config.toml
experts_per_token = 6
routed_scale = 2.57
n_kv_head = 6
qk_norm = false
init = "normal"
init_std_up = 0.0212
lr_mult_o = 0.915
warmup_steps = 200
decay_shape = "sqrt"
batch_tokens = 65536
steps = 5619
Below are experts of layer 3 (counted from 0) of a mixture-of-experts language model. Rows are named router (the router's row for the expert), up (a neuron's input weights, with its number), down (a neuron's output weights, with its number) and show model dimensions 128-255. Each number is 128 + 24 x the weight over its row's rms, rounded and kept within 0 to 255.
Before each expert's rows: a language model's description of what the expert responds to. This comes from a sample of Wikipedia text that the model never trained on.

# expert 1
Pipe separators between numeric table cells such as climate tables, plus auxiliary verbs and infinitive to: was, would, been, had.
router [157 119 172 133 113 103 130 142 112  92 150 157 121 161 111 171 129 162 133 206 143 111 117 138 144  95 108 131 140 156 112 107 105 148 152 121 119 145 109 124 125 131 143 103 136 111  42 128 153 132 137 182 165 113 146 125 123 133 113 114 137 120 186 145 116 113 131  85 178 150 106  95 137  87 146 132 168  93 139  86 135 141 147 139 145 114 165 115 159 146  90 135 128 115 143 148  68 104 154 143 126 163 126 123 134 135  98  95 118  97 111 119 125 132 155 120 102 188 163 147 105 166 155 114 140 158 114 145]
up0 [134  87 145 179 120 116 111 102 141 129 131 163 153 146 122 145 100 161 120 125 110  90 152 125 115 152 140 138 117 140 122 164 145  96 132 123 146 116 113 161 114 147 119 157 155 146 149 171 110 197 182 133 155 118 110 130 103 162 117 116 126  82 130 109 114 105 154 129 115 156 143 101 116 123 153 127 137 145 161  84 110 132 137  92  86 110 168 110  93  82 145 144 158 135 146 148 126 129 133 129 110  82 101 124 158 149 180 105 138  77 153 124 116 127 141 164 150 128 136 136 126 157 130 144 102 126 161 108]
down0 [154 149 165 119 136 118 146 128 181 106 133  80 105  93 166 130 136  83 124 122 160 144 161 121 118 109 145 154 135 134 176 149 141 148 100 138 138 133 126 105 137  90 156  95 160 182 110 144 126 133 127 157 112 145  89 148 154 116 151 142 115 119 117 128 125  59 140 123 120  86 146 135 113 142  91 133 109 116 122 159  89 119  96 100 161 152  95 129 163 133 109  99 104 115 114  68 110 147 131 113 142 124 131 141 118 142 135 130 124 131 140 104  99 100 114  93 104 119 119 118  96  94 112 146 194 131 147 140]
up1 [102 159 117 124 142 159 164 128 119  78 149 102 158 142 116 142 121 111 125 142  97 131  78 135 101  95 129 140 120 150  86 132 132 116 141  88 149 145 101 114 129 140 121 151 145 113  96 114 141 172 126 167 133 114 112 134 106 123 147 133 149 143 153  68 142 148 148 162 143 163 124 138 143  93 127 129 172 106  97 133 111 132  77 136 138 141  94 130 167 118 108 132 179 136 114 143  73  93 154 107 153 136 129  83 119 134 125 120 147 105 131 123 139 129 155 122 142 151 152 144 111 141 148 107 141 104 151 136]
down1 [158 150 116 123 161 127 137 112 139 128 150  99 136 116 108 133 113 135 101  67 101 119 103 103 125 129 117 142 128 149  83 131 118 166 109 124 115 122 125 146 102 138 142 125  90 152 142  93  90 111 101 102 129  96 130 111 173  81 129 139 165 125 135 133 110 150 133 171  97 136  78 111 131 120 116 121 165 173  90 143 116 130 137 161 127 140 122 153 144 151 145 136 100 119  87 154 141 132 133 100 125 135 115 158 135 168 139 130 125 187 103  67 120 112 150 132  98 141 132 135  80 122 164 122 161 137 133 134]

# expert 36
Spaced hyphens, en and em dashes separating dates, names or track times in lists and tables, e.g. "August 24 – September 1".
router [115  89 132 140 124 154 121  97  99 100 142 131 127 127 147 109  99 148  89 146 144  89  91 127 122 155 154 136 140 138 163 123 143 154 149 126 183 118 150 146  96 156 130 113  98 128  78 161 149 128 152 108  99 123 121 151 107 118 137  97 142  88 111 122 115  98 172 143 156 119 100 162 112 139 140  89 146 146 158 185 139 147 142  92 120  68 123 163 122 120  86 153 111 121 127 133 116 121 138 113 124 150 153 143 140 118 151 114  84 137 165  73 117 136 114 130 107 122 133 139 134 122 112  78 104 138  93 155]
up1 [131 126 110 120 124 138 128 143 129 131 143 106 143 102 140 131 152 107  91 105 146 135 118 131 126 141  98 131 140 133  87 119 107 112  94 155 164  97 157 128 114  97 108 155 147 163 103 105 137 120  92 120 149 133 125 132 112 104 119 109 207 120 127 135 159 148  94  86 130 100  93  98 140  94 148 154 147 147 142 114 163 105 113 106 103  78 125  98 142  90 109 158 138 178 118 116  90  97 123 143 120 143  82 135 100 151 177 115 104 174 133 135 103 144  71 157 130 102 156 165 120 159 115 158 127 119  76 132]
down1 [105 184 153 141 145 171 110 106 146 109 123  97 152 115 132 121 129 134 121 135 146 124 125 177 135 157 124 155 116 135 115 122 152 112 144 116 153 110 127  95  87 136 133 107 186 120 118 130  98  78 131 147 129 156 123 161 111  99 123 133 151  79  82 139 182 145 115 154  93 131 136 144 138 147 154 123 119 136 163 113  93  76 125 122 108 137 112 102 137  51 157 143 140 149 147 121 139 148 169 146 135 159  88  87 127 153 109 132 119  93 102 150 144 116  99  72 165  98 109 118 103 120  92 134 129 119 126 101]
up2 [123 156 116 130 128  98 134 126 143  95 145 127 121 169 114 114 142 124 123 101 139 153 171 125 147 167  96 103 133 128 173  99 136  88 172 171  95 111 137 150 173 122 112 119 154  70 153 105 197 140 130 127 147 150 184 102 170 144  87 144 130 130 132 138 112 106 111 148 150 156 105 108  82 106 135 116 118 151 159 132 150 152 144 157 134  93 125 123 170 113 134 167 122 145  80 125 150 123 166 114 149 139 159 127  92 156  97 101  75 121  92 179 117 113  94 118 122 120 139 129  99 112 119 130  94 125 130 131]
down2 [149 133 134 129 114 106 134 138 162 132 115 109  80 124 154 126 154 145 161 165 153  86 119 120 161 106 131 145 131 113 122  87 120  85 118 117  90 160 157 137 117  80 165 103 152 137 134  90 138 138 171 117 139 132 148  98 107  94 152 125 147 115 161 109 101 135 136 107 127 169 155 135 127 122 134 129 117  99 127 154 115 139  89 142 117  91 167 101 117 156 129 100 180 123 169 107 158 123 160 149 120 104 164 122 146 144 157 165 113 116  88 133 124 129 110 154  97 159 141 114 162 150 187 157 107 148 116 147]

# expert 41
Sports nouns and verbs like win, victory, game, season, Cup, round, won, especially after scores such as 2–1.
router [121 136 128 113 164 112 127 126 127 125 117 199 135  89 128 173  74 139  90 145 165 134 143 148 145 109 136 114 148 147 166 149 124 122 157 126 145 156 130  58 138  87 141 174  89 150 111  94 134  79 119 130 162 139 114 113 139 113 102 168 145 174 117 119 117  99 143 109 121 174 146 120 154 136 103 120 107 146 116  62 101 139 161 124 150 147 133 141 172  87 125 117 119 124  87 112 135 102  81 118 130 159  92 133 126 107 119 135 158 149 104 131 118 107 141 124 141 118 103 117 158 138 139 120 170 127 133 124]
up7 [112 156 135 135 139 113 105 106 135 122  96 166 138 142 106 145 123 107 127 140 120 175 183 103 106 174 179  81 171 133  92 140 145 123 128 160 121 138 170 137 119 127 130 105 117 135 124 176 115 165  85  89 141 169  99  94 152 134 127 106 144 111 143 118 104 126 147 124 116 116  94 113 160 111 116 125 136 128 125 110 138 103 127 175 128 102 152 113  70 145  74  69 130 144 157 160 102 133 122 135 115 115 177 123  90 127 164  86 154 142 134 153 155 137  95 128 120 134 126 154 121 161 142 144 142 148  88 122]
down7 [140 104  98 128 151 142 172 123 129 132 110  80 108 157 111 111 115 133 161 149 119 121 192 152  93 113 101 117 102 156 106 145 153  90 165 123  95 163  93 146 134 143 160 109 138 148 126 133 108 194 109 130 115  84 141  94 124 187 113 146  78 111 117 138 124 142  74 157  92  88 138 135 117 150 148 130 107  82 142 103 141 155 125 109 170  75 196 121 104 146 123 166 130 111 134 137 162 135  46 107 141 104 134 106 128 118 130 137  95 110 155 101 121 108 142 123  99 175 141 158 136 119 154 136 131 120 128 136]
up8 [ 82 162 120 121 138 101  65 118 140 139 161 137 135 138  95 140 131  89  98 122 168 160  78  86 160 122 142 148 160 123 136  87 138 157 137 101 116 150 183 131 149  85 143 123 147 132 122 161 147  85 129 110 136 141 146 160  99 156 132 162 142 139  97 153 164 116 105 102 104 171 107 159 128 131 167 149 133 121 101 147 140 133 114 108 132  98 135 109 115 137 117  77  97 121 127 142 103 105 100 146 117 148 127 149 125 136 109 105 126 171 110 160 104 155 109 140 166 116 137 139 121 124 150 104 121 109  99 127]
down8 [118 115 149  95 139 124 143 126 142 112  88 136 119 183 100 135  56 107 110 124 133  99 126 156 101 134 165 131 154 164 107 134 188 121 110 121  81 117  94 135 144 113 127 136 138 137 135 118 112 141 106 107 147 155 103 141 130 146 125 114 128  68 135 125 145 110 151 141 128  77 165 106 148 138 113 105 100 151 146 179 122 119 114 129 106 118 130 139 171 120 141 118 134 104 153 136 138 145 128 121 137 134 134 101 174  92 122 124 128  69 105  87 129 115 143  42 164 189  76 145 129 116 124 138 131 167 141 117]

# expert 16
En dashes and digits inside number ranges and scores in sports tables and year spans, like 61–77, 1875–1881.
router [147  97 152 130 131 161 132 115 157 151 120 138 124 151 125 144 119  86 190  99 163 107 124  89 136 142 145 124  84 156 164 100 102 101 152 173 132 149 136 169 140 126  93 118 127 109 138 139 173 177 149 124 147 180 135  94 141 121 118 123 111 164 150  97 156 100 101 132 142 150 120 138  98 153 120 141 108  84  93 144 139 130  92 150 112  83 116 140 129  70 127 127 134  95 130 121 105 132 159 137 116  86  95 150 117 124 158 126 159 117 144 108 130 132 124 128 154 153 130 141 127 136 127 103 108 102 111  89]
up0 [122  87 108 126 139 138  77 131  83 111 139 119 171 143 143 131  95 125 128 102 155 197 127 107 121 179 156 117 115 132 127 164  54 123 141 127 124 166 126 126 143 123 180 141 124 132 136 108 110 112 114 108 186 169 145 118 114 133 121 156 117 144 136 136 151 126 145 103 122 161 116  92 118 132 121 128 138 160 132 114 128 137 103 134 120  97 115 158 127 142 156 137 146 187 155 131 142  61 172 197 124 103  97 136 179 129 138 115 115 140 126 111 116 126  86 144 135 117  94 119 158 140 134 146 115 118 108 104]
down0 [127  84 148 127 133 121 155 183 139 128 144 144 140 106 153 123 157 140 150 114 111 134 129 140 133 119 139  85 108 115 148 160 156 140 130 119 153 111 175 149 106  94 144 148 135 140 113 160 157 121 133 119  70 166 119 165 138 102 134  67 122  89 102 137 107 154  96 118 132 136 138 134 123 113 142 135 146  97 168 102  83 127 116 105 108 160 161 112 101 177 100 129 131 106 133  76  87 119 110 117 145  86 123 125 133 137 124 138 106 100 129 122 166 136 147 135 137 157 129 104 115  99 143 156 140 157 100 145]
up1 [131 114 157 140 140 134 102 132 125 125 152 134 133 166 126 111 189 108 145 101 160 138 129 148 129 153 134 162 134 144 154  95 167  77 140 126 127 124 100 121  97 113 147 123 179 133 121 171 112 148 120 108 129 158  79 118 164 125 152 120 126 130 140 115  84  78 130 169 130 127 156 132 120 154 135  88 144 114  95 116 107 147 116 101 120 103 102 113 157 136 125 131 108 133 132 127  98 112  97 141 145 128 120  97 163 148 140 102 159 159 112 132 152 128 156 136 141 126 150 138 110 112 156 170 117 194  55  93]
down1 [ 82 102 100 121 128  71 134 100 140 101 104 104  97 149 107  90 143 114 146 130 152 106 131 123  99 126 161 117 100 159 145 146 162 161 134 104 113 131  84 125 139 138 113 116 123 127 144 141 109 164 112 172 120  98 120 126 172 118 124 108 133 125 163 118  51 114 132 175 113 143 144 108 151 145 159 147 142 119 134  91  84  95 124 142 151 142 111 142 153 116 129 111 149 148 108 150 128 159 151 123 135 102 140  99 158 140 106 138 151 130 125 141 107 146 119 113 148 131 141 120  78 103 128 157 144 116  81  70]

# expert 13
First pieces of words after articles, often capitalized name or foreign starts such as R, Le, El, M, ent-, ver-.
router [139 147 154 146 137 121 115 110 123 113 153 125 116 115  94 121  88 137 106 166 161 125 148 136 134 128 110 179  91 125 124 138  79 162 115 116 151 109 159 145 103 126 136  68 113  93 153 117 166 123 130 182 163 131 173 129  89 105 125 109 165 148 106 141  94  89  99  99 119 137 165 142 127 130 102 118 110 115 147 173 139 171 141 162 115 101 112 150 129 183 173 141 144 127  91 151  78  51  85 132 155 139 131 107 109  82 100 114 139 147  97 110 134 141 134 118 130 126 140 142 121 117 114 112 143 129 140 153]
up0 [126 124 131 165  86 124 162 133 131 120  90 161 116 119 135 142 101 137 127 112 151  99  91 167 137 110 134 137 144 137 125 142 167 108 110 164 160 119  47  87  89 105 109 156 166 134 133 109 149 135 135 124 113 128 147 137 110 137  91  72 134 155 134 140  90 111 168 156 146 138 119 134 113 139 108 138 166 117 119 149 101 143 144 116 133  98 103  99 117  77 149 141 133 132 122 130 153 142 141 108 143 134 150 128 119 111 142 138 132 142 131 107 107 102 134 130 144 158 122 134 140 135 158  74 117 117 106 106]
down0 [138 121 145 126  99 113 119 153 113  86 115  82 140 100 112 157  91 153 127 134 159 152 145 112 173  98 152 123 133 133 122 130 105 107 118 147 150 140  97  92 130 124 110 160 177 163 116 125 100 107 139 152 130 106  92 144  96 130 116 119 116  90  94  97 167 125 148 108 118  94 114 125 139 151 148 137 148 114 137 135 143 106 116 111  97 112 173 124 142  64 103  93 106 125 126  96 147 116  94 121 197 172 104 124 127 139 165 108 103 129 103 174  86 142 137 163 155 163 142 109 137 168 137 127 129  80 122 119]
up1 [103 106 115 136 123 119  81 124 169  57  90  62 134  99 153 145 186  87  97 108  98 111 126  69 129 137 163 133 150 161 138 134 149 146 121 150 133 102 124 134  82 132 155  96 129 145 146 151 134 180 101 130 143 127 139  93 151 136  86 122 144 107 119 104 141 158 122 133 111  97 149 122 165 151 136 115  76 133 108 142 109  90 164 151 117 167  98  86 110 135 135 104  84 128  86 126  73 124 126 141 129  89 161  97 143 140 147 153 118 144 175 127 149  97 147 146 138 135 166 139 116 147 159 127 151 138 122 124]
down1 [118 137 115 139 145 108 118 173 161 121 101 138  77  96 150 106 150 138 153 126 142 117  95 129 141 129 172  80 147 135 158  96 162  91 106 105 128  83 128 120 108 151 120 149 134 123  68 147 128 126 119 143 116 118 149 128 115 104 167 180 121 124 144 134 135 128  99  81 152 139 111 134 135 178 153 132  48 108 102 170 190 149 185 122 120  91 138 126 131  96 160 116 153 131 131 113 164 120 132 131 155 132 114  85 138 136 136 115 177 115 145 119 164 124 142 141 121 115 129 162 153 160 127 111 140 115 190  91]

# expert 28
Word pieces and terms in biology, medicine and chemistry text, such as -ase, -ium, midline, genus, cell, per.
router [146 111 112  84 101 117 145 122 160 146 133 124 102 106 100 131 128 114 112 130  46 128 129 106 107 111 133  88 153 127 120 112  95 144 157 142  82 122 100  98 120 130 109 146 122 140 103 104 138 157 158 133 119 124 138 104 126  64 148 106  77 107 134 144 111  96 147 133 102 108 136 123 106 150  93 135 116 130  96 137 115 139 109 143 146 112 173 106 100 123 129 133 128 124 162 157 118 139 141  75 186  78 119 128 128 151 145 134  93 111 127 149 121 120 161 193 137 134 153 164 142 138 132 114 166 114 168 139]
up0 [140 130 106  91 123  51 101  79 102 114 104 152  90 154  81  85 173 162 135 135  98 114 129 123 131 113 140 153 108 131 129  97 131 101 165 140 115 119 156 141  99  95 146 154 134 132 144 122 134 126 100 129  73 119 154 105 145 147 118 128 107 167 169 125 126 128 101 173 125 144 114  84 131 129 100 111 119 168 126 105 133  73 115 125 148 109 128 107 133 177 128 127 142 124 156 145 115 171 150 109 154 110 101 126 111  96 121  98 164 151 106 131 154 145 132 134 115 157 170 134 135 132 140 141 104 140 134 146]
down0 [124 143 111 128 156  96 143 141 117 129 127 141 117 139 140 154 158 164 120 152 124 113 169 106 107 156 168 131 177  98 147 153  83 101 131 147 157 109 161 130 106 153 150 104 124 138 129 106 114 156  51 130  99 155 185  98 117  77  85 137 127 168  81 116 174 116 136  84 116 109 130  88 106 151 106 151  99 107 154 152 165 119 171 124  93 116 127 132 140  59  94 125 127 116 138 117 173 130 164  82 154  97 168 107 161 133 178  86 110 122 103 125 136 125 104 168  84 177 150 152 140 119 127 109 142 124 139  98]
up1 [122 107 102 146 119 142 140 118 139 138 144 108 100 114 150 143 119 111 113 140  79 148 113 102 135 141 109 117  94  91 110  95 165 120 140 148 169 129  99 101 127  65 130 101 109 122 143 153 140 103 156 134 101 160 124  96 113 152 164 122 174 139 146 145 125 157 141 126 149 100 134 115 100 112 136 120 110 170 162 130 147 153  80 104 117 110 148 135 136  97  92 167 112 137 174 135 139 102 113 116 111 124 141 122 112 130 135 113 161 111 141 118 128 114 131 164 151 146 149 180 121 140  92  91 113 135 160  99]
down1 [101  88 159 149 163  91 100 143 132  76  87 155  87 140 125 140 138 142 113  80 114 120  97 117 119 138 135  99 125 120 124 128 110 126 137  99  82 138 126 135 137 131 160 134  82  87  40 148 165  94 159 108 148 143 153 126 150 127 137 142 138 160 116 152 126 104 133 152 126 147 150 122 169 108 158 143 103 109  86 158  95 139 132  84 154 143 163 150 125 131 115 134 176 192 116 154 137 143  75 117 149 113 101  89 157 104 118 129 100 120 128 139 101  91 109  90 145 118 168 118 115 125 137 135 147 148 149 123]

# expert 38
Verbs and linking words after a subject or auxiliary in descriptive prose, such as includes, about, used, made, released, including.
router [ 80 111 111 185  98 163 124 166 148 116  92 103  93  68 100 129 110 104 120 146 139 125 124 150  88 128  91 127 151 126 111 130  94 144 110 152 115 105 122 150 135 130 114 152  87 146 154 138 132 156 134 151 130 127 107 183 196 142 123 127 132 141 129 155 124 101 167 104  95 117 181 129 166  97 131  84 124 130 113 136 107 127 140 152 145 136 113 105 125 128 117 109 141  88 160 150  83 115 137 106 112  95 179 111 170 139 124 105 141 132 123 135 114  87 124  98 108 165 146 130 137 153  72 185 134 122 154 127]
up2 [150 154 161 150 111 108 101 136 129 131 140 112 145  79 115 144 117 109 107 165 123  89 165 118  90 123 103 126 140 137 115 119 130  93 159  98  64 116 116 138 127  93 128 106 113 138 123 127  95 111 147 114  88 134 131 117 124 182 104 117 128 102 178 163 144 132 169 142 104 142 155 118 174 154 165 139  82 154 167 140 155 102 129 159 138 149 134 107 107 112 122 166 128 160 125 168  76 148 100 127 118 111 104 132 175 167 119 118 155 129 139 136 148 104 146 166 130 163 106 171 120 134 111  98 131  96 113 155]
down2 [132 147 141 145 144  84 102 103 146 107 116 138 131 137 132  95 113 103 134  85 144 165 108 127 108 143 146 116  69 125 118 150 111 144 134 132 162 112 125 111 156 148 162 144 123 156 134 152 130 109 129  97 174 160 103 146 119 130 129 154  99  97 122 124 147 136 124 105 110 114 140 141  78 111 111 126  81 111 123 103 141 158 156 147 164 159 163 139 135 126  94 126 144 114 122 147 119 100 153 118 157 145 125 163 150 153 119 144  93 122 131  83  99 117 127 154 127 145 129 145 160 132 128 155 141 190 141 124]
up3 [108 162 110 153 110 129 130 127 110 186 143 123 122  77 118 128 135 136 131  68 103 106  92 161 162 118 149 140 120 177 146 129 106  97 137 129 121 105  83 102 190 137 123  90  86 162 161 122 152 105 141 110 131  96 173 162 124 134 132 106 128 114 159 129  75 111 132 120 154 139 138 136 131  88 105 152  82 117 111 104 125 108 145 108 134 154 151  89 105 164 141 118 118 132 118 171 135 131 169 141 151 110 135 100 105 127 155 163 160 111 166 100 156 132 139 145 146 141 134 127 133 132 150 124  94 150 115 158]
down3 [142  79  80 150 146 166 129 127 113 167 119 106 128 110 137 106 158 109 125  86  96 137  99  82 106  92 126 102  88 120 167 142  77 132 115  80 101 120 149 116 125 130 140 131 115 115 152 137 145 120 172 106 167 120 143 114 126  80 137 121 129 117 120 153  89 146  97 142 143 122 108 132 161 130 140 104  92 101 129 112 101 158 112 128 124 142 120 142 110 130 159 142 103 105 109 146 104 132 128 159 169 104 120 117 130  61 139 141 106 156 151 114 146 112 133 139 162 150 164 107 124 158 122 103 135 143  41 116]

# expert 15
Sentence-ending periods, periods after genus initials or decimal points, and list dashes, such as T. lydekkeri, 2.73, died.
router [121 110 145 104 168  91 133 107  97 174 148 123 164  97  87 115 155  98 136 120 113 173 135  87 116 100 142 104 109 116  82  97 122 149 160 124 161 106 166 117 116 103 155 143 122 131 159 124 129 120  93 154  86 130 159 147 142 115  92 137 104 128 133 100 128 136  88  86  82 122 125 145 160 119 117 159  97 127 111 157  93 112  93 140 153 114 124 138 110 127 123 140 150 152  96 153 100 109 184 154 110 124 166 127 122 134 164 112 136  94 137 106 102 141 144 132 138 114 137 142  99  96 113 139 147 132 129 105]
up7 [131 143  77 114 156  82 163 153 129  85 133  96 111 113 155 106 147  98 115 120 135 132 129 108 122 145 146 155 139 101  88 150  79 149  97 136 113 160 152 119 108 119 105 142 126 141 120  99 106 117  97  54 137  97 154 124  80 114 139 132  83 151 130 129 144 164 112 114 125 126 146 129 131 131 118 112 154 172 153 135 142 136 141 114 101 106  96  77  89 136 123 120 116 164 154  99 137  98 127 119 129 146 156 112 143 125 160 119 151 149 116 114 111 134 109 109 137 133 148  90 132 112 177 152 116 116 109 101]
down7 [145 141 160 172 124 119 147 151 109 103 130 166 120 118 137  95 103 123 154 134 117 149  85 136 152 158 130 101 137 169 113 122 147  97 109 120 119 146 121  94 127 106 163 130 117 117 126 117 127 147 136 158 113 109 141 151 101 127 133  82 137 130 152 157 122 113 162  81 120 135  86 125 161 165 171 175 169 100  89 117 116 113 131 106  96  52 148  68 122 149 110 158 165  84  97 106 123 157 112  56 136 150 147 123 136 155 148 124 160 147  99 146  99 104 118 135 107  91 121 114 131 150  89 110 121  95 144 126]
up8 [147  99  92 144  92 115 145 144 136 114  97 100 126 141 134 117 126 116 133 163 125 135  98 156  97 143 134 131 124 124 133 141 125 105 106 130 122 120 133 111  77  91 132 139 108 132 122 104 164 153 119 147 131 103 153 113 141 112  60 150 140 125 123 152 131 142 154 113  68 132 107 141 155 131 125 132 137  79 143 104 100 113  88 160 119 146 123 146 145  88 154 151 123 145 130 145 136 116 130 130 124 137 130 119 157 108 178 168 110 153 176 123 185 187 104 113 149 149 114 138 115  89 113 108 173 122 107 172]
down8 [146  84 171 150 119 127 114 141 132 143 122 140 122 121 140 105 151 130 135  95 106 120 109 141  76  81 110 160 122 107 127 125 158 119 178  90 142 123 159 108 170 130 158 100  96 146 157 154 178 119  80 150 175 138 117 153 129  97 130 119 117 109 137 131  70 150 119 170 196 119 113 113 161  78 134 118 120 109 133 113 131  95 130 127 129 110 148  89 133 153 160 150 151 135 129  96 110  96 132 117 136  82 155 103  91 131 121 109 114 142 136 123 122  93 122 123 141 107 126 133 110 106 106 135 131 159 115 132]